From a checkpoint of a small mixture-of-experts model trained on Wikipedia.
Size: 10 layers, 52.1M parameters.
Experts: 8 experts in each of 10 layers, 256 SwiGLU neurons an expert, 1 pick a token, a sigmoid router.
Training: a variant of SOAP for the experts, 343M tokens, 5236 steps.
Below are experts of layer 7 (counted from 0) of a mixture-of-experts language model. Rows are named router (the router's row for the expert), down (a neuron's output weights, with its number) and show model dimensions 240-287. Each number is 200 + 20 x the weight over its row's rms, rounded and kept within 0 to 999.
After each expert's rows: "raises" lists some tokens whose logits its average output raises strongly, later layers aside. This comes from a sample of Wikipedia text that the model never trained on.

# expert 1
router,191,193,203,191,196,221,205,216,227,195,203,205,223,167,171,209,153,213,162,202,203,198,174,250,211,213,185,192,186,222,201,209,210,198,215,200,209,183,209,199,244,197,176,189,212,209,198,228
down0,181,193,200,201,255,199,216,193,183,221,210,173,191,155,208,170,188,238,220,209,182,226,197,215,237,209,188,197,205,162,206,196,179,178,215,181,184,208,213,175,161,174,191,191,121,238,217,214
down1,209,188,187,191,181,161,227,222,191,190,211,171,212,171,199,191,143,200,207,192,173,214,184,188,186,235,218,233,197,192,198,210,191,193,217,214,234,196,188,236,207,182,205,188,185,218,189,222
down2,234,167,186,197,203,176,190,212,171,198,211,177,225,147,179,232,171,186,205,255,207,189,189,215,202,182,190,200,221,221,209,196,236,196,214,192,185,168,188,235,181,206,188,200,225,183,201,200
down3,186,204,179,186,223,213,221,166,178,197,183,216,206,194,196,215,208,200,218,156,168,238,211,192,177,180,184,180,218,217,195,217,206,186,177,196,220,193,202,170,206,226,206,195,169,168,186,187
down4,218,179,212,194,185,207,226,220,217,193,168,225,205,198,201,176,228,205,197,190,236,171,193,231,187,184,200,209,190,182,198,198,185,216,189,207,197,207,203,192,182,227,203,154,212,193,209,204
down5,198,180,154,217,236,180,212,225,193,224,203,201,204,193,197,173,212,216,221,204,213,130,185,190,188,214,190,195,226,178,204,232,174,204,218,183,183,194,152,186,164,170,192,194,249,235,184,200
down6,225,173,193,222,198,183,175,216,210,198,189,206,213,179,193,174,202,211,205,166,183,153,198,217,184,227,192,199,195,189,219,201,175,229,176,222,199,185,216,240,186,211,247,214,193,199,201,206
down7,188,171,217,215,193,211,242,182,207,226,208,190,187,225,191,212,191,207,189,205,193,198,208,209,199,191,211,213,153,196,218,212,203,221,207,178,184,213,193,188,182,189,210,169,166,223,209,241
down8,202,222,221,228,210,201,154,194,199,176,222,225,211,182,199,198,194,164,222,160,203,210,235,198,202,183,197,230,225,209,169,200,191,227,232,185,192,199,158,210,190,198,186,202,193,164,194,200
down9,226,196,190,174,219,211,186,183,172,227,187,176,216,198,231,202,190,218,233,223,172,174,200,194,198,227,195,201,200,204,176,231,239,161,215,244,227,162,182,223,215,179,206,206,221,189,187,224
down10,227,238,233,184,198,215,188,197,195,205,186,193,178,213,209,205,208,192,214,182,196,202,218,201,201,163,199,206,209,204,176,239,231,197,187,161,212,215,188,213,197,197,230,201,232,217,225,192
down11,227,198,191,198,208,193,200,167,203,199,224,193,176,215,213,203,228,244,205,226,205,228,209,201,209,203,237,209,213,214,202,204,194,205,233,213,198,222,184,208,244,216,198,181,169,198,215,183
down12,174,226,213,168,206,192,197,179,187,195,207,214,201,203,235,202,222,201,210,188,199,193,198,179,208,200,217,235,183,203,178,170,204,185,196,182,191,181,181,219,205,202,225,167,218,206,204,202
down13,220,192,214,212,204,162,219,174,182,221,210,185,224,191,189,184,192,164,195,181,230,240,242,238,219,221,220,215,167,175,190,208,176,193,187,180,205,187,170,211,171,226,210,199,174,217,215,207
down14,205,191,200,181,218,209,186,188,225,188,176,198,191,209,178,221,230,206,202,205,225,186,208,203,184,210,179,234,199,207,195,162,176,193,190,213,199,210,185,207,225,173,222,194,196,206,166,194
down15,183,183,208,198,197,160,207,199,193,224,185,171,167,215,199,182,196,206,203,179,234,212,181,193,197,211,188,223,244,206,231,164,228,186,203,203,192,204,177,220,189,230,197,187,222,208,186,162
down16,180,182,174,184,204,209,213,192,233,190,220,184,219,217,193,207,214,204,184,187,193,219,203,203,214,206,173,192,233,192,229,190,172,190,216,177,214,191,211,204,195,220,210,189,211,231,223,208
down17,187,234,222,207,192,184,225,222,217,197,211,160,208,202,217,177,216,227,219,244,197,148,223,192,224,219,206,207,210,168,209,171,232,229,200,179,184,189,198,182,152,230,204,195,172,189,185,160
down18,177,217,206,174,194,209,247,183,183,189,209,175,190,180,200,212,173,217,211,180,187,210,232,177,233,197,190,233,209,221,202,185,222,201,182,203,223,250,205,186,229,209,213,238,207,204,189,177
down19,157,177,192,178,169,203,226,179,231,180,210,182,204,180,194,234,160,194,168,207,220,165,194,191,202,196,210,223,207,187,214,173,197,211,193,196,186,203,203,220,224,174,171,209,220,221,214,189
down20,205,222,196,201,230,233,181,168,185,211,243,217,204,220,182,197,200,211,194,199,171,190,221,182,161,177,188,199,200,183,171,197,197,200,206,199,193,195,182,195,215,170,185,198,195,184,164,234
down21,142,196,233,202,205,248,203,164,179,214,217,204,227,219,220,187,195,182,200,202,170,199,195,212,182,215,186,216,244,220,174,196,194,192,225,211,217,165,200,174,212,177,234,199,191,198,233,212
raises: " and", " the", " ", ",", " a", " in"

# expert 7
router,198,166,200,195,188,263,185,211,205,170,224,193,223,201,208,205,146,195,217,214,202,163,195,214,197,217,187,193,199,223,204,224,232,205,252,205,204,188,210,213,229,161,222,179,205,209,207,216
down0,204,183,211,192,191,225,192,201,191,215,193,178,196,170,196,208,190,253,201,173,184,187,205,227,199,186,201,183,237,210,212,140,204,192,245,215,201,242,191,178,172,193,189,214,224,180,205,211
down1,204,195,169,199,176,194,227,160,179,207,188,244,182,190,192,205,196,185,213,196,208,211,211,230,202,194,187,194,170,217,188,165,212,209,180,195,193,179,205,184,217,192,214,213,232,164,219,222
down2,198,177,180,189,205,226,201,217,202,171,185,213,186,222,185,217,185,174,218,178,214,184,202,199,215,194,209,195,212,197,208,186,216,175,174,218,213,196,198,169,187,163,202,186,238,218,221,161
down3,196,195,183,235,205,212,190,196,162,214,187,224,237,201,235,190,178,178,213,188,168,221,163,206,183,195,181,201,211,202,206,185,206,196,191,187,205,180,192,198,213,223,199,201,166,195,220,202
down4,222,211,201,234,226,190,229,192,194,213,202,191,184,177,199,227,199,202,206,219,199,217,169,233,221,219,222,237,169,192,191,189,186,157,207,176,209,170,181,198,186,183,165,206,213,198,226,213
down5,178,200,188,239,179,200,224,205,209,190,194,178,203,190,206,221,209,228,182,198,199,191,195,226,191,187,200,203,184,247,196,222,199,171,212,218,160,189,212,194,201,194,187,208,189,182,192,231
down6,259,221,211,235,202,200,176,214,187,177,236,238,224,184,191,149,214,191,200,220,191,198,189,187,189,247,213,217,234,228,180,204,188,198,196,191,193,193,206,227,192,177,189,228,267,184,193,205
down7,185,168,230,196,206,234,215,174,218,196,227,173,210,217,197,213,185,182,203,200,180,184,201,205,191,234,198,195,193,206,225,206,224,201,200,196,239,193,207,200,215,189,185,200,235,212,184,208
down8,186,223,227,206,213,192,198,190,214,223,175,205,213,245,218,140,202,195,187,187,196,222,199,206,187,217,181,188,188,212,233,194,194,194,192,223,192,200,241,222,206,227,158,190,212,216,208,206
down9,185,226,211,203,222,187,184,218,191,194,207,173,200,192,184,172,196,200,237,194,224,198,194,217,234,207,197,191,208,183,223,202,194,222,199,226,193,223,197,204,159,190,178,181,228,170,201,179
down10,198,214,203,212,196,186,209,186,178,167,212,192,205,191,204,170,176,217,212,194,189,174,224,223,208,169,220,205,178,170,218,181,181,223,254,203,182,224,236,206,205,188,233,164,201,215,208,187
down11,204,232,193,183,211,213,187,162,201,217,201,212,208,220,191,193,206,171,198,225,201,230,172,192,236,157,196,186,219,222,182,217,192,202,184,190,203,221,207,222,214,189,190,199,211,244,174,191
down12,196,210,238,231,195,201,178,201,171,236,210,171,202,194,203,203,201,183,202,191,199,171,204,225,182,231,166,229,170,212,201,200,162,213,177,225,171,171,193,165,209,176,215,211,179,213,227,166
down13,211,184,178,240,188,191,184,179,185,173,217,210,175,225,210,169,186,220,180,210,217,206,165,149,205,190,221,203,202,203,195,229,196,206,181,201,211,167,224,186,159,181,201,194,215,187,212,208
down14,232,174,196,212,204,167,149,196,163,174,213,170,194,197,186,158,219,221,206,177,200,184,187,185,196,179,195,191,184,193,219,220,209,197,178,221,158,177,158,203,202,201,189,200,213,199,197,150
down15,201,224,203,219,208,205,186,183,183,212,222,193,211,211,176,236,200,219,178,206,178,176,237,219,189,178,198,216,216,193,207,205,208,206,218,177,237,215,192,209,200,200,202,185,156,183,228,195
down16,218,181,181,215,192,212,158,190,182,178,215,173,193,235,211,192,196,184,168,203,197,233,262,190,197,171,197,196,190,218,221,157,217,169,196,212,213,212,195,195,207,180,181,204,216,180,230,178
down17,233,220,210,207,197,172,174,233,187,224,199,230,182,194,193,198,207,198,221,182,203,180,181,216,194,213,182,189,221,221,185,199,206,206,200,219,184,215,221,151,181,176,206,188,262,204,210,204
down18,224,198,221,245,186,184,191,227,208,203,209,221,214,175,230,204,198,204,204,206,219,169,243,169,194,187,179,230,182,169,196,224,205,222,187,195,178,193,172,208,177,171,213,176,182,178,190,204
down19,182,223,201,195,167,207,191,202,194,183,143,205,170,210,219,221,209,174,217,180,226,208,175,222,215,204,235,201,207,196,228,177,234,232,199,186,187,209,216,193,193,213,163,196,195,204,218,232
down20,204,187,169,201,206,188,206,201,201,194,218,200,195,192,207,183,181,206,182,191,186,236,243,173,216,190,191,201,198,173,208,205,157,177,172,190,199,186,172,193,255,191,212,201,214,173,238,198
down21,195,188,192,194,186,217,253,221,193,200,224,192,188,196,202,197,182,237,154,217,191,183,207,205,214,200,170,212,171,187,223,207,205,210,194,178,239,178,213,182,205,184,225,221,174,204,222,193
raises: "s", " ", " in", " a", ".", ","

# expert 0
router,231,212,199,212,203,245,181,218,197,204,175,206,225,173,188,192,179,198,204,189,205,186,198,181,178,199,210,204,194,247,198,177,234,251,231,212,216,198,238,194,188,206,192,212,213,181,207,185
down0,212,186,173,182,187,198,210,190,196,190,201,189,175,204,194,225,189,159,201,175,201,156,187,178,238,162,182,197,210,221,158,208,204,229,172,192,214,212,158,185,207,192,224,203,206,214,202,186
down1,194,174,215,184,206,194,218,195,166,180,212,204,212,175,204,177,214,185,230,199,189,194,191,213,206,201,195,177,163,234,174,173,182,185,210,208,223,206,184,217,219,172,181,179,213,246,195,207
down2,210,218,175,200,243,193,188,201,224,239,179,213,196,203,196,239,224,177,236,191,240,210,206,200,182,230,192,183,210,182,199,210,194,180,200,216,191,198,192,204,220,220,191,186,212,190,205,238
down3,212,186,197,194,185,181,220,223,198,199,193,178,212,167,198,203,191,222,219,194,200,167,226,164,207,194,216,221,182,190,248,216,217,167,206,213,196,184,215,170,200,207,167,160,183,224,214,225
down4,184,206,178,231,226,204,182,167,194,180,206,201,195,213,220,241,218,179,198,217,194,190,224,207,211,205,203,176,214,192,238,192,231,233,200,177,216,191,193,202,165,189,191,198,195,174,209,176
down5,196,216,201,217,202,152,230,222,174,224,183,203,226,167,216,197,201,193,197,219,210,206,159,170,196,199,199,230,214,211,205,209,215,179,224,205,200,173,219,206,189,220,184,220,220,205,211,170
down6,190,215,185,214,220,212,193,225,199,173,193,229,178,189,174,193,191,191,184,192,203,179,211,190,187,200,171,219,184,242,182,227,168,203,158,210,181,182,198,193,195,211,219,213,203,188,247,202
down7,213,196,195,134,224,203,198,182,185,164,176,222,214,203,195,200,193,194,214,181,224,202,199,179,188,199,192,182,212,192,198,198,164,184,206,214,199,207,235,224,173,195,190,218,209,216,195,190
down8,212,162,211,192,222,167,203,164,218,205,215,217,190,223,166,206,186,208,215,210,187,232,212,228,170,199,253,196,220,183,192,206,244,234,203,166,226,159,204,201,176,203,204,198,194,203,212,186
down9,186,199,220,165,216,206,221,189,222,200,207,207,201,208,211,164,195,185,190,216,197,220,176,167,195,186,218,222,168,222,192,190,219,193,186,227,152,238,201,201,206,206,198,188,183,180,197,179
down10,221,201,185,233,190,173,190,193,217,149,176,196,217,209,228,169,136,191,213,193,182,210,175,219,181,215,216,201,214,204,222,194,196,190,205,174,227,152,185,212,204,192,238,185,187,186,180,186
down11,224,216,209,180,181,179,162,212,198,197,225,185,200,227,177,184,203,185,213,221,190,165,200,194,205,227,208,214,199,217,224,199,216,199,211,200,203,175,188,234,212,221,203,229,201,199,215,204
down12,177,238,241,184,160,219,223,228,214,201,201,206,210,184,204,232,174,200,194,192,216,203,212,175,204,159,222,198,210,181,215,205,218,211,207,238,189,210,232,192,156,184,183,194,224,212,219,193
down13,203,222,202,198,205,214,161,186,171,198,223,217,215,220,206,215,214,178,180,202,187,186,211,173,169,212,155,209,228,191,179,202,211,206,169,195,183,182,194,180,204,236,239,186,224,182,174,166
down14,188,203,149,190,184,231,168,209,179,232,211,248,223,231,204,198,181,198,174,182,204,224,186,227,205,180,249,225,202,202,225,199,188,210,210,196,191,200,236,181,203,182,204,200,170,200,227,200
down15,172,211,186,227,216,181,199,238,210,232,228,187,201,217,154,184,197,209,219,179,186,208,191,184,153,205,193,224,220,174,170,196,212,201,147,175,201,193,234,158,198,159,221,215,185,196,249,197
down16,183,217,201,164,189,198,211,203,186,215,223,198,242,214,217,225,173,217,195,196,200,194,240,206,226,243,204,238,209,169,208,216,202,224,172,201,201,203,166,189,192,206,198,244,196,196,181,207
down17,167,192,201,205,233,209,205,196,206,213,190,163,157,207,162,177,192,206,215,217,233,203,176,185,245,180,186,221,201,184,196,174,197,242,157,203,200,214,207,208,218,219,200,199,215,177,145,211
down18,195,188,186,212,156,247,195,244,214,205,204,191,191,219,185,156,238,212,210,214,185,201,213,191,176,195,163,262,200,191,206,224,193,206,199,200,191,214,189,186,220,215,179,185,191,182,203,194
down19,179,162,208,190,234,212,209,206,255,193,194,211,192,238,190,195,190,214,194,205,227,206,214,199,204,201,207,205,207,196,186,202,190,145,193,200,187,164,172,206,210,185,193,218,180,220,188,179
down20,217,254,189,218,188,193,179,180,208,221,195,175,172,163,198,196,219,172,177,189,218,243,225,212,198,217,165,180,200,237,199,214,191,210,143,222,194,179,202,199,195,196,232,182,222,202,219,226
down21,201,189,202,173,177,214,172,172,200,193,202,173,180,216,216,213,205,187,199,193,196,212,189,185,230,208,175,170,210,205,192,214,183,190,212,189,200,179,189,168,218,247,219,223,183,165,210,217
raises: "-", "s", " ", " P", " R", "\""

# expert 3
router,232,205,225,186,218,192,179,174,185,181,182,187,209,191,214,238,201,176,157,177,216,173,212,218,191,197,215,183,183,193,201,223,178,222,177,205,185,196,210,183,198,197,188,189,194,218,183,204
down0,177,213,215,212,207,208,222,240,168,156,200,194,187,197,204,242,186,209,188,216,225,205,193,199,190,224,191,199,188,151,217,185,226,164,166,224,228,155,202,207,188,223,209,182,167,173,212,209
down1,211,189,191,207,219,192,205,191,199,223,184,188,189,213,189,228,217,210,188,195,201,186,178,226,217,194,226,160,200,221,229,193,217,217,174,177,181,224,233,148,202,203,236,196,226,247,195,188
down2,235,175,201,216,200,196,190,155,190,163,173,197,230,223,219,182,188,208,171,213,206,197,214,213,184,200,176,216,216,184,225,186,232,159,186,216,218,182,210,151,214,172,189,197,207,196,213,233
down3,217,226,183,209,206,195,224,194,214,131,231,232,209,170,183,194,211,195,163,234,201,222,195,196,221,242,185,192,173,213,207,198,177,240,195,213,207,241,201,223,214,206,197,192,213,212,210,179
down4,201,194,201,188,197,188,171,169,240,200,187,246,201,229,170,220,201,198,206,232,202,201,234,192,173,214,182,187,204,184,183,199,226,169,185,218,175,207,159,175,191,212,223,217,210,200,181,203
down5,221,160,177,188,232,210,163,229,222,196,216,187,178,216,186,198,203,172,210,181,253,172,214,197,201,213,191,198,204,211,190,211,214,202,196,178,156,187,198,180,183,179,192,208,168,190,194,223
down6,204,195,206,230,214,216,209,197,214,171,198,199,228,205,190,197,211,225,209,228,185,207,188,218,187,219,187,207,193,206,201,196,208,213,209,194,160,223,179,209,195,231,206,197,163,185,196,192
down7,220,195,233,188,221,186,163,190,180,176,203,193,193,175,238,167,195,222,244,212,197,204,199,193,156,161,192,212,209,174,208,215,199,199,199,203,237,241,204,181,215,214,226,190,189,239,207,205
down8,160,180,194,159,190,176,222,198,196,239,175,228,163,208,183,170,190,207,181,182,213,187,191,208,238,193,223,197,178,200,204,169,224,235,223,193,198,185,202,185,211,193,209,217,198,195,205,174
down9,172,192,216,234,175,196,188,175,234,195,194,207,195,178,210,184,175,237,216,193,215,190,236,218,198,191,176,209,194,215,185,203,159,220,214,221,196,218,190,216,154,208,179,211,182,178,204,202
down10,183,200,197,208,157,195,211,140,192,184,195,184,225,203,194,203,204,210,186,193,222,223,245,218,201,234,206,215,209,185,223,221,190,212,206,172,222,204,197,205,163,214,185,220,188,169,191,202
down11,188,219,194,195,248,204,192,192,227,220,212,185,210,188,211,192,227,211,243,187,189,185,209,200,177,193,197,177,212,205,217,222,228,214,180,239,184,188,199,158,200,153,191,197,206,213,170,208
down12,232,223,212,195,203,175,224,225,246,192,193,246,175,189,188,201,219,186,173,194,184,189,200,235,224,193,199,202,203,189,183,164,211,141,196,224,197,202,189,196,183,142,212,216,189,235,190,216
down13,224,198,185,188,229,204,242,210,230,195,196,177,198,201,179,199,206,199,200,188,188,210,192,211,199,160,199,146,213,208,230,216,204,215,234,184,187,204,170,208,182,162,224,193,179,191,195,172
down14,171,212,228,189,198,188,190,247,202,210,220,217,234,187,204,183,229,187,245,205,196,187,176,175,213,191,223,188,172,195,166,206,169,195,219,210,154,241,166,226,181,174,216,145,214,208,220,224
down15,204,194,186,213,185,151,197,188,195,219,222,201,196,190,201,213,216,197,196,173,184,185,174,198,214,193,211,194,196,168,201,199,179,212,183,220,181,216,214,210,264,200,181,188,185,205,196,176
down16,201,172,192,195,203,247,190,212,219,198,182,183,208,170,202,167,202,204,168,187,214,158,154,223,197,220,207,196,191,226,221,169,211,187,164,188,150,201,201,176,213,193,200,169,162,229,191,201
down17,219,194,182,228,176,201,203,202,187,179,169,186,203,205,185,200,214,161,217,213,199,157,198,161,231,182,235,217,228,163,233,224,173,202,202,189,198,204,218,183,190,199,200,190,198,226,197,195
down18,182,181,211,153,200,180,169,194,184,240,203,224,183,200,206,201,182,208,227,171,187,184,200,230,198,209,189,199,230,177,192,195,187,218,194,209,164,179,189,220,171,221,240,254,223,228,199,216
down19,195,177,177,193,205,199,198,184,201,181,211,202,232,162,186,219,233,205,233,197,167,193,198,209,219,186,175,197,197,215,210,196,231,204,178,212,191,215,157,187,209,194,216,222,175,199,205,238
down20,197,215,190,191,193,188,190,200,196,219,190,188,216,178,209,212,205,205,205,198,217,184,182,196,199,195,249,195,196,233,197,176,191,195,201,244,157,203,176,208,198,224,193,173,213,184,233,184
down21,213,203,166,213,193,182,223,230,194,179,203,165,209,215,198,207,190,195,186,205,223,213,204,171,202,220,218,234,238,177,207,188,217,183,220,200,192,238,215,184,193,231,152,181,202,206,202,219
raises: "\n", "-", "|", "==", "In", "==="

# expert 4
router,204,198,201,194,209,204,145,223,209,188,221,197,210,216,192,196,154,219,188,167,193,182,197,187,202,226,161,194,222,225,181,239,205,217,236,226,186,192,278,208,218,189,192,195,213,175,193,193
down0,193,198,189,191,210,217,214,192,198,198,199,214,202,224,189,225,183,189,201,200,178,160,226,197,172,188,237,177,224,201,209,194,207,227,187,174,172,193,185,210,193,187,209,211,208,238,237,192
down1,181,208,186,232,179,183,216,191,231,219,182,216,200,204,178,203,198,190,221,145,204,216,188,229,169,186,194,210,189,185,214,222,176,180,210,184,191,198,235,160,198,183,196,211,249,211,205,206
down2,176,184,209,252,191,179,204,207,185,178,190,210,175,209,211,216,216,180,189,161,190,220,214,214,225,203,217,211,198,184,190,203,209,174,209,181,193,202,189,204,208,212,192,180,208,187,196,190
down3,207,199,207,199,217,193,193,230,158,196,220,182,201,196,222,206,207,192,219,178,182,218,206,184,199,202,160,206,208,217,207,181,186,196,206,192,214,194,200,217,211,207,193,190,201,190,197,201
down4,210,183,179,196,172,218,203,205,204,191,254,181,164,189,216,166,195,203,180,212,233,179,236,222,187,203,204,202,213,222,218,178,171,224,223,213,218,198,240,179,205,191,199,191,181,190,204,198
down5,225,149,183,161,198,225,218,177,231,200,197,208,212,195,223,205,199,212,187,198,194,195,235,211,205,204,195,168,190,188,180,226,202,205,187,178,173,188,224,186,203,196,182,197,204,205,154,199
down6,189,212,176,173,188,192,179,143,242,205,203,219,172,196,202,229,189,196,227,212,217,232,221,191,193,167,191,232,177,199,183,229,225,211,187,184,222,183,208,167,171,178,210,218,170,204,171,212
down7,186,215,208,204,195,192,208,169,179,188,203,195,195,177,184,201,172,190,193,203,220,192,181,170,229,204,187,189,209,171,180,206,177,230,185,217,217,223,182,200,180,195,174,232,192,203,189,202
down8,197,222,216,191,191,202,184,212,176,156,193,219,160,210,186,203,222,211,194,187,160,182,217,179,237,211,204,189,193,192,233,215,227,213,205,185,208,207,192,190,217,216,137,167,231,197,213,215
down9,186,201,222,198,242,197,217,215,193,171,216,191,219,244,196,168,184,183,208,186,198,181,201,253,222,182,225,231,210,190,223,186,208,205,208,154,201,222,198,192,208,198,193,219,203,215,207,195
down10,190,202,180,217,224,171,179,161,210,217,211,178,190,180,236,218,233,231,219,193,243,192,233,204,179,177,204,212,172,206,214,202,201,203,193,213,208,216,168,221,243,206,184,222,234,185,192,201
down11,217,209,195,196,217,190,241,173,216,205,194,210,203,141,223,241,201,217,199,195,196,200,236,208,218,203,211,174,208,230,238,217,215,202,230,200,241,199,189,204,217,232,196,218,183,189,166,219
down12,189,208,198,194,186,200,202,166,203,209,220,218,229,224,216,200,249,168,198,217,252,198,205,151,190,216,187,225,182,255,189,195,195,220,175,214,223,198,206,195,183,177,179,190,224,219,219,228
down13,183,198,192,210,211,160,199,207,246,236,221,215,209,239,221,193,204,205,192,192,177,216,210,207,205,206,238,228,218,190,198,146,205,200,199,198,180,226,198,192,189,177,203,170,214,209,211,188
down14,197,210,208,205,168,195,188,178,210,195,218,216,214,232,211,216,202,181,216,160,184,185,194,173,210,186,203,158,211,185,192,191,208,194,217,161,179,228,190,213,226,185,226,226,238,203,178,217
down15,223,223,205,192,172,234,221,208,194,178,182,166,215,211,213,195,197,209,187,174,221,224,220,227,177,192,167,239,214,175,202,221,213,223,177,169,123,179,194,179,167,208,217,204,232,195,210,212
down16,159,212,166,155,209,163,207,198,211,180,233,161,183,197,191,233,217,170,207,179,164,180,172,225,215,206,187,206,195,228,186,212,200,185,216,198,189,220,197,228,253,203,181,192,170,224,196,215
down17,188,201,202,202,185,197,229,204,192,231,213,189,237,205,208,225,175,174,221,179,196,210,199,162,184,210,211,198,177,191,201,212,217,244,168,207,254,195,215,180,205,195,215,157,193,201,204,233
down18,205,221,217,187,212,181,198,204,195,166,211,222,207,162,225,196,193,167,178,216,179,222,210,194,170,219,212,217,184,241,242,222,207,203,204,196,181,188,204,215,211,198,203,177,204,177,231,216
down19,201,191,207,194,191,228,206,195,164,227,198,225,180,196,190,191,196,184,219,220,175,195,207,187,219,197,167,173,206,194,210,226,197,207,183,212,181,192,246,198,198,192,217,247,226,205,183,181
down20,176,199,188,206,234,197,197,197,186,226,168,205,222,254,189,202,191,196,179,188,177,182,190,199,192,209,250,237,212,210,207,177,213,204,223,196,201,188,184,212,174,183,189,198,199,176,197,153
down21,219,208,208,193,176,228,214,196,197,164,216,196,208,195,221,191,215,187,181,195,208,196,226,195,223,171,212,222,205,197,247,184,210,197,178,187,216,177,214,198,179,148,213,199,196,239,202,221
raises: " and", ",", " |", " ", " (", "."

# expert 6
router,216,207,168,213,209,207,173,224,208,222,193,190,233,167,197,206,199,211,197,191,230,186,199,222,226,210,205,169,221,178,216,202,215,244,196,238,219,186,199,205,202,165,180,192,176,192,211,203
down0,224,233,218,213,189,169,212,216,219,216,189,201,241,222,230,238,185,182,182,205,232,227,226,177,194,206,232,208,232,229,206,220,191,196,158,228,212,202,157,201,202,224,200,228,178,213,173,204
down1,195,195,203,173,207,217,216,212,186,166,195,218,198,178,183,187,181,221,227,173,220,159,201,166,216,205,213,178,214,196,174,200,189,209,189,180,201,226,190,204,194,220,160,213,225,212,190,217
down2,236,168,181,221,194,199,194,211,219,205,230,180,225,178,211,223,164,204,196,195,188,219,232,211,203,214,184,192,233,189,215,185,188,198,170,234,178,215,173,222,226,224,198,200,184,197,198,192
down3,217,190,199,210,159,219,209,200,235,219,176,226,211,234,149,190,195,198,151,204,220,168,185,224,166,188,176,185,181,227,161,212,243,233,210,157,155,194,203,199,191,216,217,197,171,238,197,201
down4,220,161,218,215,234,184,180,216,199,194,158,196,214,225,196,191,217,172,202,232,199,237,237,227,189,172,192,204,216,205,196,185,216,234,234,215,228,220,192,187,223,181,174,207,219,222,203,194
down5,237,220,240,167,181,196,171,180,209,199,204,191,218,211,178,191,225,181,171,175,220,172,194,234,196,207,206,194,214,218,176,171,163,234,236,197,169,175,220,248,174,175,209,194,246,205,194,217
down6,167,189,211,219,194,201,197,183,214,200,205,207,225,203,210,197,178,159,137,219,200,174,235,208,197,191,195,208,182,218,181,221,226,217,179,189,214,168,193,207,187,215,204,169,229,221,210,187
down7,199,232,246,187,200,203,192,226,194,194,188,199,218,220,222,181,206,222,213,196,202,233,204,194,202,203,212,199,204,200,229,204,244,227,147,216,190,184,194,231,248,196,161,192,214,193,214,195
down8,203,221,191,179,207,213,199,140,206,199,218,217,222,182,203,186,196,173,207,202,223,219,193,173,211,185,248,158,203,184,203,199,213,205,228,199,222,225,215,196,178,173,181,161,210,199,182,238
down9,165,165,221,210,189,204,204,216,196,203,194,225,201,244,228,191,213,176,194,219,194,219,204,199,175,184,172,180,208,201,233,206,218,197,206,218,241,153,220,172,201,206,214,150,187,179,213,200
down10,217,210,185,187,219,170,208,175,194,224,215,192,217,183,215,211,214,171,192,203,196,207,201,208,218,232,203,217,172,191,194,203,229,212,220,177,198,206,192,209,195,193,247,197,229,208,225,214
down11,239,209,198,187,207,193,201,172,191,189,197,213,172,226,214,189,204,209,207,203,199,219,207,214,190,195,214,191,231,228,185,221,221,162,165,184,210,214,198,194,227,189,207,190,201,200,224,189
down12,192,211,186,214,184,209,196,156,232,208,174,190,204,192,155,216,212,193,219,186,191,231,177,198,260,180,229,220,211,215,202,192,202,203,179,186,209,232,203,196,190,197,203,211,189,189,191,220
down13,178,172,205,163,184,226,206,237,238,223,225,193,210,227,186,213,170,168,234,191,163,180,209,204,177,190,225,193,207,200,179,212,187,191,217,220,213,219,190,192,203,208,168,192,202,216,155,181
down14,167,188,204,209,206,196,195,211,173,217,134,219,233,213,201,173,231,215,194,172,205,191,185,216,175,220,165,189,196,205,174,182,229,162,157,232,219,203,221,218,179,191,155,192,173,201,217,209
down15,141,182,186,204,211,213,191,169,186,202,209,168,170,200,169,176,200,173,221,204,205,204,233,178,220,174,223,224,183,234,203,169,186,208,151,202,211,212,207,218,226,198,218,193,204,220,203,209
down16,186,214,185,240,188,181,199,212,177,176,174,226,205,177,213,235,197,166,201,172,176,197,235,198,225,191,198,197,198,200,207,201,219,216,232,177,201,180,205,220,223,209,198,208,189,202,239,188
down17,246,181,226,209,191,192,233,189,182,211,201,183,200,186,226,245,222,192,231,191,191,191,172,189,203,191,208,214,227,216,209,194,187,202,226,203,175,208,210,194,175,177,240,215,192,208,198,209
down18,204,187,207,187,206,178,198,194,183,211,196,204,169,181,198,147,241,216,190,161,194,198,151,191,208,235,176,189,200,218,199,186,175,199,204,204,197,215,214,189,170,209,207,216,188,156,189,204
down19,196,182,170,187,189,229,200,202,203,203,192,238,217,184,199,186,186,241,193,210,172,204,184,216,194,183,205,208,185,188,188,214,252,218,203,169,179,182,196,178,209,208,205,212,192,192,169,208
down20,200,210,182,207,252,144,187,205,174,213,186,200,185,186,188,175,173,202,201,213,156,227,208,226,208,174,163,193,251,209,222,188,216,220,202,226,242,210,216,195,182,211,208,222,196,182,213,176
down21,183,169,190,188,209,178,149,196,217,200,171,187,222,190,211,191,206,196,201,187,198,176,185,202,189,200,197,186,181,206,196,206,197,227,168,184,195,229,212,181,202,159,184,196,200,201,204,204
raises: ",", " and", " ", " (", ".", "\n"